{"d_model": 160, "balance_loss": 0.00495, "lr_router": 0.000703, "steps": 6113, "dataset": "wikipedia_en"}
Below are experts of layer 6 (counted from 0) of a mixture-of-experts language model. Rows are named router (the router's row for the expert), gate (a neuron's input weights, with its number), up (a neuron's input weights, with its number), down (a neuron's output weights, with its number) and show model dimensions 0-159. Each number is 200 + 20 x the weight over its row's rms, rounded and kept within 0 to 999.
After each expert's rows: "comes before" lists some tokens at least twice as common just after its tokens as in all text; "gets" lists some tokens that make up at least twice as much of what it gets as of all text. This comes from a sample of Wikipedia text that the model never trained on. Tokens count by the router's weight.

# expert 90
router,210,216,185,168,184,211,197,210,175,191,215,171,200,226,210,207,203,226,208,173,197,200,213,170,176,172,185,213,198,183,209,205,230,188,187,208,216,213,194,212,227,191,185,202,216,188,206,170,247,213,182,168,234,178,203,199,219,184,209,177,197,205,163,187,187,171,207,195,184,228,183,172,189,161,206,206,233,231,232,201,178,214,200,160,202,190,194,234,179,178,271,181,163,205,172,217,230,198,171,188,218,167,219,195,201,198,205,203,195,196,231,215,190,188,199,179,210,162,182,197,185,197,223,161,203,239,183,209,203,228,208,215,214,205,191,167,197,207,228,203,189,210,183,209,208,199,178,189,161,191,174,212,178,211,200,185,179,217,163,209
gate0,205,215,239,175,221,190,211,163,183,190,198,171,202,227,184,219,192,236,213,176,235,191,218,203,187,167,187,173,179,216,186,190,207,201,201,219,190,198,221,192,174,212,198,212,196,213,180,193,224,149,195,198,177,188,213,181,161,221,198,181,223,191,197,229,234,186,201,225,147,229,193,195,197,229,241,210,197,230,181,177,219,221,231,219,204,203,178,192,209,183,188,212,196,177,173,207,227,183,206,206,178,202,158,188,242,217,203,204,219,201,211,172,192,223,165,229,215,191,193,222,215,231,182,242,193,206,184,187,202,183,179,184,183,195,211,214,198,218,218,208,196,168,218,208,191,217,208,199,207,161,162,203,160,210,187,207,183,183,171,205
up0,216,205,236,164,218,210,206,172,171,164,196,164,206,212,185,220,188,249,228,177,239,201,228,188,183,166,176,185,169,197,178,197,192,191,195,206,211,209,225,186,155,224,206,202,201,222,179,205,220,179,189,202,206,195,203,180,168,190,195,189,216,205,185,200,236,166,191,242,156,207,206,194,205,215,243,215,203,207,176,181,208,215,212,200,210,192,195,196,208,189,190,207,203,175,196,193,233,198,193,205,182,201,170,184,244,214,196,216,202,197,209,181,190,216,171,225,229,172,180,225,218,241,189,238,212,208,180,168,212,177,191,197,201,200,203,193,196,240,223,220,199,182,212,203,192,201,211,206,197,153,161,211,160,192,191,214,185,205,174,200
down0,198,209,203,248,178,236,203,201,193,148,201,153,216,244,188,215,212,207,178,202,212,194,241,187,179,195,186,232,156,199,185,214,174,185,204,184,206,205,179,220,203,254,215,186,197,198,202,196,190,204,205,242,230,196,223,220,208,180,195,199,208,246,192,185,213,201,201,210,206,197,206,205,179,215,183,184,214,213,195,219,196,237,169,197,208,181,232,216,225,165,231,219,227,228,176,193,198,199,223,195,215,191,214,175,204,215,189,207,217,181,178,182,182,214,185,193,212,203,187,226,205,209,175,202,196,206,185,193,211,198,170,199,207,202,183,140,177,201,210,246,217,205,185,184,221,190,222,207,156,192,169,191,229,197,212,195,237,201,203,216
comes before: "\n", "|", "==", "-", "===", "="
gets: "\n", "==", " ==", " U", "P", "–20"

# expert 11
router,216,230,178,225,209,219,208,221,186,204,240,181,211,228,229,222,185,192,220,168,194,233,213,175,191,195,171,220,217,205,189,222,211,196,185,152,177,212,181,215,162,168,192,210,219,174,172,208,238,204,182,227,221,176,215,166,205,194,182,174,185,178,206,181,170,189,209,199,164,210,201,208,239,204,201,226,218,235,227,187,209,205,191,167,195,200,202,242,197,206,226,188,217,187,194,240,214,168,205,180,206,214,165,208,183,209,210,190,189,216,204,197,223,187,200,218,208,193,191,209,175,226,236,179,200,189,173,200,223,219,203,200,215,206,194,181,165,212,183,196,192,238,213,206,193,183,211,192,205,172,168,224,200,180,171,184,198,248,192,228
gate16,190,176,203,197,208,211,201,220,194,208,207,228,178,227,184,185,198,176,225,189,213,209,171,222,188,192,199,219,164,232,185,225,255,173,211,191,191,227,214,190,218,192,156,197,175,197,201,208,227,165,161,209,197,202,192,174,163,183,177,190,161,210,188,202,192,192,171,167,174,204,226,224,201,194,200,197,227,233,181,216,192,201,177,226,156,190,222,188,123,169,188,195,201,197,180,216,198,223,197,208,216,193,222,177,178,211,195,203,186,188,212,218,214,217,178,180,212,212,168,206,202,157,169,204,192,168,192,201,209,227,185,202,204,208,180,195,180,228,210,193,211,219,211,204,217,190,190,190,210,209,237,219,185,184,171,218,207,231,195,191
up16,183,192,207,156,191,224,218,244,201,193,207,202,172,227,214,207,223,198,248,211,181,222,162,240,220,210,207,178,170,219,208,202,222,196,208,203,215,197,218,216,182,205,195,194,187,200,143,202,193,202,181,210,178,203,194,200,154,223,179,193,179,200,188,196,191,165,188,236,217,206,210,222,182,182,188,216,208,212,219,202,237,189,193,202,178,195,222,191,202,192,168,199,213,222,195,218,232,236,231,209,184,198,183,173,175,193,223,213,166,218,227,193,203,199,209,217,205,213,153,212,189,199,163,197,222,216,171,229,197,184,191,201,197,195,152,184,219,219,200,197,191,211,201,202,181,138,209,193,206,169,215,233,202,203,176,230,216,212,214,192
down16,216,194,184,215,178,210,207,196,186,187,200,160,185,217,187,206,164,229,172,203,217,226,177,174,205,199,178,207,200,210,207,233,208,202,182,146,198,200,215,190,204,198,205,177,206,203,181,170,225,244,236,191,208,155,187,185,232,207,183,187,186,188,191,192,210,208,220,242,214,209,244,207,204,222,210,216,222,177,195,202,176,203,201,183,217,225,215,195,209,192,145,217,225,166,198,189,208,242,204,229,219,208,185,205,185,195,170,226,176,177,228,226,182,174,174,209,201,220,204,228,233,188,208,211,210,218,208,210,204,211,203,192,171,166,208,210,185,201,192,213,187,204,179,179,206,196,237,154,201,152,210,218,195,202,177,204,191,160,216,196
comes before: "\n", "|", "-", "The", "===", "=="
gets: "\n", " ", "==", "–", "*", "==="

# expert 251
router,203,187,200,211,207,215,205,183,171,181,216,199,209,213,205,184,169,179,219,197,191,232,213,194,183,210,221,184,187,187,189,223,204,227,177,181,215,204,222,187,158,199,231,206,192,203,243,192,173,229,212,235,211,188,167,177,196,200,189,221,189,225,253,241,182,214,200,195,176,248,225,226,184,163,211,217,206,238,183,183,177,181,207,168,188,202,161,202,212,208,199,185,214,203,229,175,177,200,230,167,178,184,200,183,200,185,218,217,193,188,200,222,184,206,203,169,206,164,206,167,210,191,206,199,214,185,184,179,211,174,162,183,201,174,192,176,192,202,221,219,218,229,217,161,198,193,228,181,199,200,198,212,209,231,172,160,197,226,206,209
gate0,212,202,216,211,208,215,240,191,223,201,185,222,198,226,211,194,203,226,215,198,197,220,219,230,201,232,214,223,147,182,203,223,182,197,204,211,181,209,199,170,227,223,201,193,217,173,201,222,204,210,184,198,206,187,189,198,198,240,208,202,200,235,188,188,197,150,225,173,228,209,207,218,182,217,207,185,190,199,188,222,218,227,192,224,196,185,208,195,219,236,196,162,204,199,202,192,195,189,208,223,218,245,194,216,185,193,222,182,177,214,214,223,219,227,216,169,233,188,223,176,185,198,231,217,202,221,241,182,220,193,168,184,184,189,196,203,180,194,178,225,212,208,165,187,170,228,184,181,146,198,187,244,194,210,210,151,215,189,184,223
up0,178,190,211,169,217,172,185,206,171,199,219,185,186,175,190,216,211,166,158,197,205,148,184,186,198,189,208,183,236,209,212,172,223,169,200,176,193,173,188,235,197,182,204,234,211,234,195,192,210,201,233,196,181,205,223,214,192,164,202,199,213,166,201,193,211,229,186,187,211,183,218,174,174,170,205,198,219,192,207,207,186,180,210,164,177,201,211,232,191,157,192,239,189,181,201,226,171,205,186,168,216,170,207,215,207,209,186,227,215,172,190,176,196,209,190,202,173,203,182,199,208,185,171,182,202,201,157,225,180,229,232,197,222,221,201,210,192,187,217,178,214,206,226,220,205,192,214,202,232,198,245,166,197,202,185,231,178,185,209,174
down0,192,166,186,187,208,203,191,203,191,163,166,172,186,207,178,200,190,230,226,205,167,246,194,196,216,223,222,178,235,224,214,177,210,220,205,187,175,192,192,212,202,193,236,195,229,182,186,195,196,192,195,198,175,220,231,217,178,162,211,200,205,167,226,211,201,187,229,203,190,186,174,156,192,199,183,204,205,248,213,179,182,236,192,165,191,212,225,194,191,208,197,202,185,190,202,198,192,210,164,166,187,177,180,196,194,203,206,194,219,203,157,175,200,209,217,221,195,216,193,202,194,202,182,187,199,206,190,238,170,192,197,222,202,220,195,237,213,157,202,168,228,165,190,188,195,202,227,187,173,183,211,190,206,243,195,222,186,205,201,141
comes before: " |", ".", ";", "00", ",", "50"
gets: " 1", " ", " 2", " 0", " 3", " 4"

# expert 136
router,214,185,225,189,238,206,195,198,199,208,195,225,218,224,206,204,206,181,213,184,191,208,171,220,161,180,208,213,197,226,201,195,230,185,179,218,171,193,187,214,213,221,217,191,179,233,236,215,192,183,215,218,212,225,181,208,199,174,198,240,183,199,231,250,194,182,194,187,180,221,236,231,189,204,213,235,200,222,175,183,220,163,182,198,212,189,205,213,215,196,189,184,210,183,228,215,211,227,228,156,198,230,193,206,200,222,163,235,214,168,209,214,174,218,186,197,181,201,210,187,208,219,184,223,180,176,180,170,200,160,195,218,199,181,192,177,183,218,224,188,229,228,235,191,196,224,183,184,204,169,239,216,167,223,189,213,180,194,184,196
gate0,183,241,227,215,176,226,236,217,193,219,206,213,156,194,224,226,239,205,149,243,201,206,215,182,205,190,176,190,191,218,223,231,190,199,216,204,227,191,199,199,212,204,206,187,211,173,173,205,208,210,202,215,198,210,229,214,223,165,190,241,202,219,207,185,217,187,172,235,202,164,197,189,222,197,205,193,206,185,195,222,169,184,208,198,168,232,183,217,201,201,216,206,214,199,232,193,213,187,212,195,241,228,187,203,195,193,143,184,218,211,184,209,229,216,242,190,198,162,182,204,183,190,209,214,213,228,176,194,180,210,218,197,180,204,202,214,192,202,186,175,214,171,185,255,182,220,195,206,202,210,218,177,201,195,227,199,179,167,216,191
up0,184,196,179,222,186,188,173,186,215,178,199,174,233,169,187,202,169,215,204,187,183,171,182,184,220,197,180,209,194,189,185,199,186,215,209,210,224,207,213,202,201,183,182,227,209,219,188,174,182,192,189,163,212,222,204,206,191,224,199,143,211,207,183,171,174,217,220,196,225,196,198,200,215,172,204,182,198,190,205,189,210,242,214,237,227,166,219,156,197,232,205,197,190,215,151,182,184,192,197,207,196,180,211,200,195,188,281,178,200,185,198,173,193,188,150,220,198,215,192,213,176,200,181,200,191,190,201,229,241,211,187,212,213,225,208,225,173,155,210,226,158,197,218,177,219,173,198,213,210,210,190,206,207,194,209,200,222,203,199,202
down0,172,227,168,187,226,206,211,162,190,201,227,161,197,234,193,247,193,184,213,174,228,201,181,203,194,204,205,206,229,197,175,204,196,206,173,191,162,240,242,202,220,197,207,188,200,203,217,184,172,196,194,167,168,195,172,189,206,158,250,216,200,188,185,228,204,211,190,179,181,227,173,171,180,210,207,191,203,208,189,182,210,197,220,180,214,209,192,222,235,190,231,240,225,202,193,231,213,223,195,213,179,179,211,183,207,200,204,236,193,167,177,191,222,196,199,195,185,208,221,210,231,223,190,201,193,190,206,189,186,185,194,190,207,210,168,185,207,205,205,197,220,193,202,155,236,235,186,201,195,182,182,170,200,225,220,163,202,220,183,227
comes before: " |", "th", ".", "–", ",", "00"
gets: " 19", " 18", " 4", " 5", " (19", " 6"

# expert 81
router,214,196,184,203,209,213,225,228,202,196,202,199,192,230,190,217,214,203,214,212,249,157,172,206,148,206,199,177,223,204,206,172,217,178,168,188,172,234,214,225,229,206,197,171,187,229,230,206,218,177,172,208,199,233,213,220,207,203,203,169,196,213,222,213,211,232,211,182,204,199,230,198,186,214,206,173,199,172,182,219,207,158,153,204,218,207,203,212,215,192,185,205,241,204,220,215,220,175,214,191,180,191,233,190,240,192,214,205,204,180,216,193,175,187,228,183,234,223,213,206,191,178,193,201,207,174,176,196,187,189,172,216,181,156,190,193,190,220,204,238,225,234,191,199,181,181,216,190,207,191,225,216,206,199,165,201,168,185,221,213
gate0,166,205,184,210,212,200,189,218,217,222,212,151,197,191,162,185,184,191,230,178,180,197,223,211,251,227,224,224,189,215,193,213,208,189,180,233,193,198,238,206,180,219,234,202,193,188,192,214,193,167,209,200,217,211,185,209,188,211,208,189,189,183,179,200,208,182,224,160,216,182,211,213,189,253,194,180,187,203,207,166,207,225,191,189,193,229,194,207,207,211,195,195,171,219,182,187,204,179,188,254,208,166,191,198,204,206,213,203,202,171,189,151,163,205,212,191,203,191,206,210,242,175,169,184,181,187,215,179,184,191,192,238,194,217,201,198,185,207,200,196,211,217,178,231,247,171,215,199,214,202,194,183,233,204,215,171,157,172,185,192
up0,225,197,214,213,181,163,192,162,196,197,200,219,233,170,179,218,178,215,179,182,170,196,194,186,197,169,184,201,190,170,243,176,190,209,220,195,203,194,184,167,220,214,201,227,226,208,199,203,187,224,181,190,198,180,218,193,230,200,166,229,194,197,210,209,202,235,190,214,209,222,202,180,221,197,232,237,194,210,188,239,219,188,213,221,203,194,217,202,198,197,199,194,177,151,191,185,166,206,196,222,242,186,188,199,207,222,176,176,207,189,199,200,222,204,168,172,200,196,193,173,173,219,223,219,194,213,202,266,185,222,194,154,214,203,215,201,210,213,195,205,182,181,195,165,167,225,187,211,227,208,183,215,175,223,225,222,234,218,217,198
down0,221,213,229,187,192,236,216,218,155,189,226,212,205,166,259,213,174,215,174,190,192,216,178,201,176,185,156,189,218,214,198,210,208,192,221,239,194,205,200,198,185,186,218,208,180,216,207,216,183,193,184,202,186,225,237,191,189,194,208,208,214,184,224,224,195,207,196,197,209,184,223,201,195,202,241,234,174,168,200,215,196,234,234,207,192,166,209,204,150,162,183,224,225,212,208,225,220,238,198,163,203,236,184,191,195,180,186,227,186,188,198,217,212,194,177,204,176,206,173,217,201,208,205,186,210,222,206,224,222,207,198,178,167,211,175,196,197,189,180,209,216,193,196,228,190,217,166,209,194,173,209,216,197,172,171,204,249,220,198,202
comes before: ".", " |", "ol", "er", "I", "an"
gets: " V", " as", "M", " 6", " 7", " P"